config = dict(
    num_hidden_layers=11,
    hidden_size=256,
    n_experts=64,
    experts_per_token=4,
    d_expert=128,
    d_shared_expert=0,
    hidden_act='squared_relu',
    moe_layers=[0, 1, 2, 3, 4, 5, 6, 7, 8, 9, 10],
    router_score='softmax',
    normalize_top_k=True,
    routed_scale=2.0,
    balance_loss=0.00644,
    balance_bias=False,
    init_std_router=0.00912,
    lr_router=0.000598,
    vocab_size=22638,
    norm='rmsnorm',
    norm_eps=1e-06,
    tie_word_embeddings=False,
    optimizer='muon_variant',
    learning_rate=0.0145,
    beta1=0.93,
    max_grad_norm=1.0,
    batch_tokens=262144,
    max_seq_len=1024,
    train_tokens=945100000,
    max_steps=3606,
    dataset='wikipedia_en',
)
Below are experts of layer 7 (counted from 0) of a mixture-of-experts language model. Rows are named router (the router's row for the expert) and show model dimensions 0-255. Each number is 128 + 32 x the weight over its row's rms, rounded and kept within 0 to 255. Numbers have three digits each.
After each expert's rows: "gets" lists some tokens that make up at least twice as much of what it gets as of all text; "comes after" lists some tokens at least twice as common just before its tokens as in all text. This comes from a sample of Wikipedia text that the model never trained on. Tokens count by the router's weight.

# expert 44
router:125124128111125087071111101115126078111068156181062140155119057092146101188164118167120162138125132130118133147101120167177165093142101126156110089126139078123140169012082204094139086091112130168171177128108104130169116133124110164115153179160135132077205130136095150083147064187125106174171178116068080200104097133149170120182113112145099098126164098094131082136136109092126121132160173075157118088160045125078134168084117148107133120111093124126124115107146159188090145155139086130049096165151160177126119114110077139136114106112177130166126118141150081083137099118121168108081097119158128100110157140116090111144102152154058083105117132079132102106127103177154125193154095169096111127111168120171141127106117106094120077161129144115142148121121128125134154090148084
gets: ".", "-", "–", ":", "/", " &"
comes after: "\n", "6", "3", "0", "4", "5"

# expert 53
router:127162148079130077101171104123121074134087157165091096096128127127093119126109141171143163140105144099096113160094096117063140119215134175145164115166144089155189110165099177143078127149084152137060084153097128084138123156151129168171083143086154191169214139053145129151059125125114126097111158151129125111152142147154137100132155131126131117110133113161176158084124172161099101127165133116095133166069101169123140107156098124088119100130121093152131078120179118161155167063188163127144158143148160127162107148109123096146099100147131178093168115170125140104079097191153118086135068097150154045187096110100157117089119086160101172052173115119065158048114092182107109112150065145139145087108138161126144110118113088137072139117140120129137131111154176099082103135140118
gets: " | ", ",", "0", ".", "1", "4"
comes after: " | ", ".", "0", "1", "3", ","

# expert 42
router:167058110131095050173088147085136175133098176133168119083169120100086170150137165115133155090111087104129102154188092132164156117117211105090123146149145127175156085161119154110173122146166121133143131101109100156141065168166071130127090109108123138191125161144183086137081154125073136121179160158144155091142098156145101042103155169091090135091102150191126104120121143138089148096193100178169085146158120061137062150137079125118127166129105135133102112113122158142107100153190129143147123087141151137138119136127139073130158089150189104089104147108127161152100139071127097135143071110137124121124109108140054158146131142148162072101133156166168059109144085157164191120063124178107081130106079086117112089136181075168152115151139140120121158087108087093164121156129153
gets: " |", ")", " |  |", ") |", " |  |  |", ";"
comes after: "1", "2", "–", ".", ":", "0"

# expert 41
router:159051088071146127070107116121121094095163153148164075194121087104170134071143096095094131197104181095166105133155147167129148137091129092135093053093115142139132139153111130175117187120166116128146106103159147187134118161167179159100125158124098087148084146123143177106142150069097151185138107092181098077145177156053114099167165120150090109132115085153080132101110136136166092144125076099116077123144100116158087118100134113177157142121100111110137146135108169064130094101149122098082183137115113136117201180155137142125126128167103114089105122110152122132127098152106137184158057184137206160106128121134117083175145140114063095119185087186155113166145091161161108128174137118137164064113098128142178159161083081184157124135179174127149147157142154114154133104126122
gets: "2", "1", "3", "4", "5", "6"
comes after: " ", " | ", ", ", "| ", ".", " on "

# expert 1
router:137176153192098082111120115150130128107140173142082091123109091099096120149137141137153151120104118114076170139112096164103138106154115200130200112134163129109106088122102175105146119113078144160188138156096135128148116141111134174119070168176170150121171159084069098099103135168110094121092159079147118087158107129112158121184084110179165091122132085094176194119152129083149143128137136107129134130108066165168100146127119158145109126114079094105113112084164083157127150149189109142080117137100182185164205081106120148156108183090177093113191154105118067124088096137146132154120101079139162062114059140134139139112113109164149100131086098127090060103118065144114134135172093198168136178100112099164086096168136159092171140117151159195142148193164164134103111089096142
gets: "–", ", ", " | ", ".", " in ", " to "
comes after: "6", "3", "1", "7", "4", "8"

# expert 4
router:108128134098094095164110083094167085081151171138133117165112156132121179095154124100134154204126125127162122170128108191102160125159189142116095116131066169127107175128108117091119146123078199096130155179076146137158093163125174123127101129105155065114126104105116126135142152150115100104149079117091139143088147185124144114154160103134167173140131175152125170150145122100158165069173150231079147105173147110119197174126136152126106147116053129091145109151131150110168132082151148167156117128073108135122100113111081066119187123151188147127168149099124104127148116151101141122162193159090088139144069151110129126125110064103172156153193129110155144139123107107138103161088165083056151120092067189045157111183099085165109078156190093119100174128138146116145109138123127
gets: "|", " |", " | ", " | USA", "| ", "3"
comes after: "\n", "| ", "2", " | ", "1", "|"

# expert 8
router:112101093209093124128115106106146107162153160141150163175150092140106107143136041063120165150149110135105119100112120158151083120123158153171142121201126121159074157108121154151110167174147184137089152100131132118145096151120183167124141094120080195168081167157140194135136133087106084126125135134124155067081094114157141094150175137145121114084089076128134131107123115143112125185154132102092117138103158146099133166127079110092172190101116128106154134157104086077126146197188135106146137102094057127160147125104100096123169158192111097158121096105119140167163053132152128134126046124138135134059136154153088148183136054157181144106187095117123118160134145126093115129178151097112129167091148074195146159168184105113117101126194102132181166122124126170112125196086124
gets: "\n\n", "\n", "==", "010", "020", "021"
comes after: "1", "2", ".", "\n\n", "==", "==="

# expert 47
router:129151164111100139143097131142176060122101203174162136051111105113099101099138168113139121157178095160105146081098155141128175104145134157071094105139076167137153127147116111142162166148113111176090154106167076121147123157098063097116115101109113084155060116150160124142138130177130109064175149125070179129137090132119112098170161113042153136136127103125169037142097176122142152119183139161115089119132119091128106089126115190160127155150104183131161177112149132174122160105182134143093107126120115144190100135103091109147128131206139158127134137128134165120113093135165100120169143094172175093157129121127064100075160093138077126119167093117128067131142092106077124100095181143137151151142140111082178183088078110159052074118090108106122127058098136119147085093155179
gets: " |", "\n", ":", ";", "|", "|  |"
comes after: "\n", "-", "\n\n", "|", "| ", "| Party"